From a checkpoint of a small mixture-of-experts model trained on Wikipedia: 64 tanh GELU neurons an expert, 4 picks a token.
Below are experts of layer 7 (counted from 0) of a mixture-of-experts language model. Rows are named router (the router's row for the expert), up (a neuron's input weights, with its number), down (a neuron's output weights, with its number) and show model dimensions 0-255. Each number is 50 + 12 x the weight over its row's rms, rounded and kept within 0 to 99.
Before each expert's rows: "mostly gets" lists some tokens that are sent to it at least half of the time; "comes before" lists some tokens at least twice as common just after its tokens as in all text. This comes from a sample of Wikipedia text that the model never trained on. Tokens count by the router's weight.

# expert 4
mostly gets: " was", " is", " were", " had", " also", " are"
comes before: " a", " be", " not", " the", " to", " been"
router:52 65 59 35 78 38 65 45 74 45 38 61 48 50 54 58 45 39 52 48 41 48 45 41 51 53 64 38 65 63 31 57 45 30 54 37 41 66 47 26 59 56 53 58 35 38 61 33 42 49 51 51 45 56 62 33 63 69 36 60 62 61 45 72 61 54 44 36 69 44 54 55 26 43 40 38 37 48 63 29 48 51 51 30 60 71 66 60 51 57 50 74 43 34 60 61 54 36 66 63 61 49 51 43 52 55 50 60 50 42 49 39 53 54 38 35 39 66 60 40 73 31 57 66 59 36 62 31 58 58 39 47 63 62 53 53 62 60 62 57 47 54 45 40 40 68 24 52 37 37 51 66 41 45 47 56 47 46 37 31 54 61 69 64 33 30 51 78 67 62 43 52 25 53 56 58 66 44 69 65 51 67 48 31 35 59 36 58 52 53 34 37 35 55 65 44 64 33 55 59 45 59 43 34 65 58 69 61 84 72 54 43 48 44 41 33 33 43 52 52 75 74 70 50 45 40 46 39 43 52 47 29 46 55 44 59 41 35 62 50 39 71 42 55 56 58 44 33 49 45 43 48 40 32 67 56
up0:34 55 30 52 72 58 55 77 33 48 72 23 32 77 47 53 55 55 46 46 47 51 61 62 36 37 64 38 46 57 65 39 73 50 41 49 79 61 46 45 49 46 41 34 43 49 35 44 60 70 59 37 45 49 51 59 38 51 44 42 54 42 57 43 47 36 47 61 61 28 64 43 47 63 48 58 64 49 53 45 30 44 36 50 37 57 44 63 40 53 33 55 63 73 54 61 57 33 20 67 56 43 55 48 38 58 63 48 45 50 38 55 32 68 62 58 32 53 50 61 40 46 54 47 54 36 56 69 56 57 39 34 42 52 69 68 63 10 60 40 21 47 56 60 52 52 37 47 49 43 33 40 58 37 50 21 49 47 50 37 42 55 66 44 63 46 63 51 44 44 47 53 57 49 43 52 67 59 33 41 47 51 60 58 40 37 52 40 28 48 36 59 32 27 42 60 37 42 52 40 60 43 60 57 55 26 62 64 63 59 57 44 39 20 50 44 57 42 64 39 42 54 48 51 45 72 54 43 30 74 67 57 56 44 48 56 44 80 41 60 37 43 49 51 44 34 36 70 25 52 58 67 49 37 54 41
down0:34 59 37 44 36 56 53 37 42 52 56 51 69 59 31 55 47 31 39 44 51 25 47 44 36 64 70 60 62 66 66 54 47 44 46 44 57 66 71 54 43 46 46 52 45 47 64 48 46 55 40 55 65 53 52 48 50 61 57 34 60 47 42 49 25 46 40 75 43 51 62 53 45 36 58 56 53 63 36 35 47 56 60 57 61 29 52 49 49 58 67 37 63 49 54 46 55 44 41 49 65 53 70 50 42 50 50 40 46 60 52 69 40 53 38 36 50 31 59 83 22 58 47 35 28 46 70 46 40 28 39 52 68 47 45 74 40 46 66 33 66 27 52 56 38 46 56 61 37 42 45 54 45 57 57 58 71 50 75 65 46 69 40 45 65 36 77 29 33 40 48 82 64 28 55 34 61 56 48 40 36 37 46 55 29 42 60 37 21 61 52 48 53 51 34 54 49 31 68 44 46 61 58 48 50 50 47 50 33 37 53 64 74 50 37 73 54 57 31 51 46 66 75 37 49 52 50 68 39 46 53 42 58 32 66 61 42 43 49 38 44 60 48 51 42 47 27 48 54 57 50 41 26 70 43 31

# expert 24
mostly gets: "!", " =", "″", "?", " ====", "_"
comes before: "\n", "-", " The", "W", " /", "N"
router:49 70 43 38 67 34 58 68 56 34 39 48 65 54 55 53 59 50 38 46 54 41 37 38 51 63 58 37 58 62 29 59 35 68 69 59 44 58 34 63 69 62 62 62 43 65 40 39 47 62 40 34 59 45 70 41 60 42 55 44 44 36 56 56 30 37 68 28 56 70 36 42 40 69 29 41 30 67 52 44 41 57 38 35 38 47 50 56 34 38 63 73 44 40 59 54 59 59 35 61 49 39 64 50 74 64 58 52 62 47 42 43 41 38 32 40 37 60 47 57 41 69 66 62 64 67 67 43 36 71 46 45 51 69 41 31 52 62 46 44 37 44 65 38 42 69 52 59 38 66 67 64 29 64 38 63 36 62 61 39 34 63 34 58 33 29 43 32 61 38 47 61 52 45 56 63 32 58 32 60 58 56 44 56 56 71 34 54 45 62 47 44 30 37 37 59 51 65 36 58 59 34 40 36 51 56 48 45 49 59 31 33 60 38 71 61 70 57 43 59 53 61 55 48 64 41 65 60 50 71 37 48 62 60 32 57 39 55 59 62 39 71 53 65 51 53 45 45 44 54 66 63 45 68 39 34
up0:49 34 26 54 40 45 34 40 36 40 60 48 16 40 48 58 53 61 60 38 44 49 62 56 48 57 49 74 54 34 62 41 53 60 49 47 47 38 65 46 47 73 61 45 38 31 39 47 51 57 54 62 72 43 57 47 37 64 36 44 43 41 51 43 51 48 58 52 60 54 72 63 63 64 65 55 46 21 70 18 59 54 58 51 50 27 53 53 39 69 80 49 69 67 52 53 41 24 48 40 50 61 46 39 35 37 53 45 64 46 31 42 42 69 46 45 39 67 46 46 71 54 40 48 34 50 36 43 19 54 61 55 39 63 35 64 31 44 32 31 47 66 40 49 28 64 68 37 76 39 26 56 53 54 47 54 52 39 41 52 55 48 48 21 53 38 38 46 55 57 69 40 48 55 43 62 46 60 58 43 44 70 41 42 41 47 64 45 50 52 56 42 50 42 47 52 40 54 34 22 54 49 68 64 54 54 53 50 61 32 50 55 58 54 54 43 41 51 75 76 53 43 68 38 63 61 62 54 59 36 53 65 68 37 43 46 58 50 33 63 62 48 47 61 43 41 58 61 47 73 51 26 65 48 52 75
down0:51 33 49 43 57 61 82 55 42 49 46 19 49 55 56 51 81 25 52 67 54 51 63 35 44 58 50 56 34 40 28 41 52 70 30 55 53 80 47 38 69 43 49 45 38 40 57 64 67 47 51 47 39 52 38 55 32 43 63 42 72 48 55 43 32 40 52 57 47 63 46 57 46 29 44 41 51 46 48 40 49 47 51 45 35 71 44 62 47 40 35 65 40 48 44 69 56 58 35 45 52 39 36 60 62 60 55 53 56 39 52 38 49 63 47 71 43 64 56 59 40 33 54 51 71 69 46 49 38 54 56 46 46 74 55 60 46 52 38 56 55 42 39 39 51 53 58 41 44 53 52 57 47 52 57 53 54 77 29 43 48 76 43 53 20 48 32 37 32 57 39 59 86 33 71 37 67 34 56 73 38 54 49 35 57 51 56 35 55 62 44 46 32 59 50 44 42 39 52 57 57 49 58 72 49 43 52 46 50 48 53 76 52 35 61 42 50 47 51 48 39 60 46 36 23 41 57 66 34 47 56 44 58 73 41 20 67 48 60 43 56 49 38 66 82 57 41 36 41 58 54 50 68 32 68 39

# expert 36
mostly gets: "\n", "==", " ==", "|---|---|---|---|---|---|", " Succeeded", "|---|---|---|"
comes before: "\n", "|", "-", "==", ":", "The"
router:56 54 57 43 69 42 71 32 67 63 61 31 57 42 29 34 30 64 44 37 26 62 40 55 36 59 68 48 58 50 60 60 65 52 31 49 52 59 53 54 57 29 56 50 38 54 49 63 60 49 66 40 46 40 55 43 70 53 57 48 25 44 54 43 50 22 50 42 29 36 50 40 53 40 53 41 68 50 78 60 38 61 51 58 46 49 50 70 49 62 53 72 37 51 69 65 52 53 49 33 59 52 51 56 46 33 70 52 50 74 43 50 51 54 50 44 80 65 42 47 40 41 44 44 51 40 39 45 47 61 65 34 42 33 60 46 64 52 56 43 44 53 51 34 61 62 47 25 43 35 42 63 49 62 63 35 47 55 30 53 52 49 52 53 60 59 34 81 27 46 37 60 41 39 57 35 53 60 58 69 63 57 40 68 72 34 55 53 40 45 59 40 43 44 34 74 35 45 33 54 42 48 41 60 44 36 56 57 44 58 60 52 36 47 44 57 27 60 30 59 56 28 34 63 60 46 60 64 61 59 55 76 67 61 72 34 78 57 65 57 47 52 65 40 51 64 70 67 43 39 52 53 44 33 34 57
up0:69 42 44 80 62 53 61 44 67 75 37 60 71 35 43 47 51 47 56 49 41 46 53 46 34 55 48 70 47 44 59 62 58 46 47 33 59 63 71 45 43 63 63 36 62 56 42 62 70 43 40 60 34 44 81 43 24 46 46 62 58 39 29 47 50 52 56 61 68 57 63 20 54 53 81 54 79 55 61 57 53 69 45 53 56 50 58 46 59 26 51 35 50 52 48 75 45 50 47 41 58 41 40 47 37 39 47 27 52 60 37 37 64 60 71 52 61 54 47 73 50 44 71 48 42 42 42 71 60 41 58 51 65 46 36 49 51 45 60 55 58 38 44 55 67 49 35 69 53 58 28 60 44 65 41 31 64 58 25 47 32 45 64 52 60 56 48 74 55 62 50 63 44 49 42 44 55 41 71 42 51 83 31 69 50 53 43 55 55 49 37 52 56 28 63 65 42 50 36 61 63 45 63 40 52 42 45 55 57 23 54 55 27 55 44 47 30 46 33 55 53 58 49 53 52 46 60 36 61 54 62 59 44 47 71 50 66 33 38 61 65 56 60 40 56 54 73 46 40 37 60 45 34 33 55 53
down0:41 42 63 55 64 54 53 55 69 44 65 41 56 61 39 37 39 50 33 51 53 50 42 45 32 42 50 41 35 45 62 34 52 46 53 45 28 53 36 44 44 50 25 53 41 36 45 82 52 73 73 38 49 26 47 47 68 65 49 77 39 49 60 50 37 39 47 34 23 46 65 60 45 53 26 23 61 61 58 36 24 45 56 44 31 53 47 66 81 62 34 54 52 58 60 48 65 48 59 55 59 70 59 61 63 53 48 51 51 54 52 40 59 60 40 37 52 59 55 44 58 59 60 53 57 44 44 65 57 60 60 42 41 34 55 36 73 44 44 35 63 38 56 32 45 26 41 59 27 57 45 41 58 70 55 59 62 38 48 61 58 70 48 66 77 40 39 35 34 45 42 65 44 49 55 28 62 47 56 86 47 37 55 53 33 32 65 42 61 45 52 39 53 44 39 60 60 55 54 38 42 51 56 65 60 65 47 46 47 64 36 73 71 40 38 51 33 45 37 55 52 54 46 36 41 43 35 34 51 64 28 40 28 39 33 64 47 50 55 47 38 61 49 58 61 39 43 27 45 38 44 63 54 54 40 57

# expert 5
mostly gets: " on", " with", " as", " at", " from", " during"
comes before: " the", " a", " his", " an", " her", " their"
router:56 49 57 35 55 53 67 51 46 51 41 54 52 47 39 55 47 57 50 70 69 43 51 36 50 37 64 45 56 48 64 33 57 42 48 22 63 60 42 55 58 57 41 62 44 57 31 47 46 30 37 61 67 33 59 54 21 65 29 50 35 66 37 65 70 51 63 50 51 60 48 50 71 48 48 39 42 20 30 39 73 33 37 43 41 68 27 48 40 45 60 60 49 44 64 55 57 50 40 54 52 64 57 53 46 61 26 51 42 61 47 48 26 56 33 46 44 44 64 33 70 27 77 62 51 57 41 47 52 59 32 43 71 38 37 53 46 57 56 42 48 51 65 43 66 57 54 64 52 55 53 37 47 59 32 55 57 73 51 58 42 38 62 40 42 55 72 60 57 37 50 65 39 43 52 32 68 57 55 61 58 65 38 57 38 49 57 61 61 33 43 40 41 27 62 48 59 59 56 54 39 40 44 43 45 60 51 66 53 57 64 32 32 33 53 31 63 40 73 26 67 60 38 61 33 50 53 64 30 47 83 45 52 65 62 59 44 40 72 61 37 41 40 61 52 48 50 67 72 72 55 49 39 55 65 42
up0:70 55 67 34 59 52 40 32 61 56 54 29 67 55 56 28 51 54 55 62 33 51 36 38 61 42 70 62 40 39 50 56 71 36 46 50 28 45 53 57 33 54 65 46 43 48 44 47 44 70 44 53 56 51 50 35 54 73 56 57 41 52 42 55 49 46 82 54 20 40 51 44 58 30 37 45 55 58 55 54 55 57 71 64 68 65 64 44 64 55 78 49 55 33 45 49 51 73 72 75 57 29 55 45 51 53 60 48 53 35 34 58 55 34 62 46 67 53 41 62 64 45 59 52 59 41 60 29 54 37 48 60 37 40 50 50 40 50 44 67 45 24 45 38 15 53 56 55 55 65 44 51 39 33 39 72 20 60 58 53 54 59 59 49 44 76 47 58 34 61 67 53 63 34 70 61 36 60 45 47 28 55 53 35 40 34 46 38 53 49 42 41 53 45 53 40 51 53 27 71 38 51 36 48 48 54 59 56 36 46 66 63 52 37 22 63 42 34 62 64 51 46 48 61 48 58 50 57 40 50 59 53 28 55 69 38 53 37 73 53 52 67 56 54 84 46 56 52 57 41 42 59 45 33 45 53
down0:27 57 44 61 39 46 69 46 69 50 51 42 37 57 53 52 66 36 47 35 49 42 57 51 40 59 47 65 59 61 47 47 50 60 48 38 56 43 54 45 69 26 64 51 55 13 68 53 62 45 55 39 60 63 44 48 54 51 63 24 59 44 56 61 43 57 49 52 37 51 63 79 48 56 31 57 75 57 48 72 52 85 56 31 72 56 60 22 42 49 18 56 44 57 67 57 60 50 42 70 53 53 59 30 27 67 54 52 65 51 51 40 49 32 39 48 41 14 54 55 37 58 50 46 40 28 58 75 38 54 70 54 51 40 45 44 41 33 52 49 47 38 59 59 61 59 52 54 31 40 47 38 58 37 73 49 57 34 74 54 49 57 47 65 41 49 48 49 43 70 60 49 27 52 28 69 47 43 63 68 33 51 51 38 52 55 57 36 26 53 55 43 48 55 68 67 53 31 28 23 41 54 59 33 64 56 60 47 79 43 50 52 46 48 57 39 56 57 63 48 42 55 40 50 56 47 60 40 57 48 56 35 57 44 53 64 47 54 49 45 60 51 66 47 59 38 43 52 38 39 56 40 71 42 58 37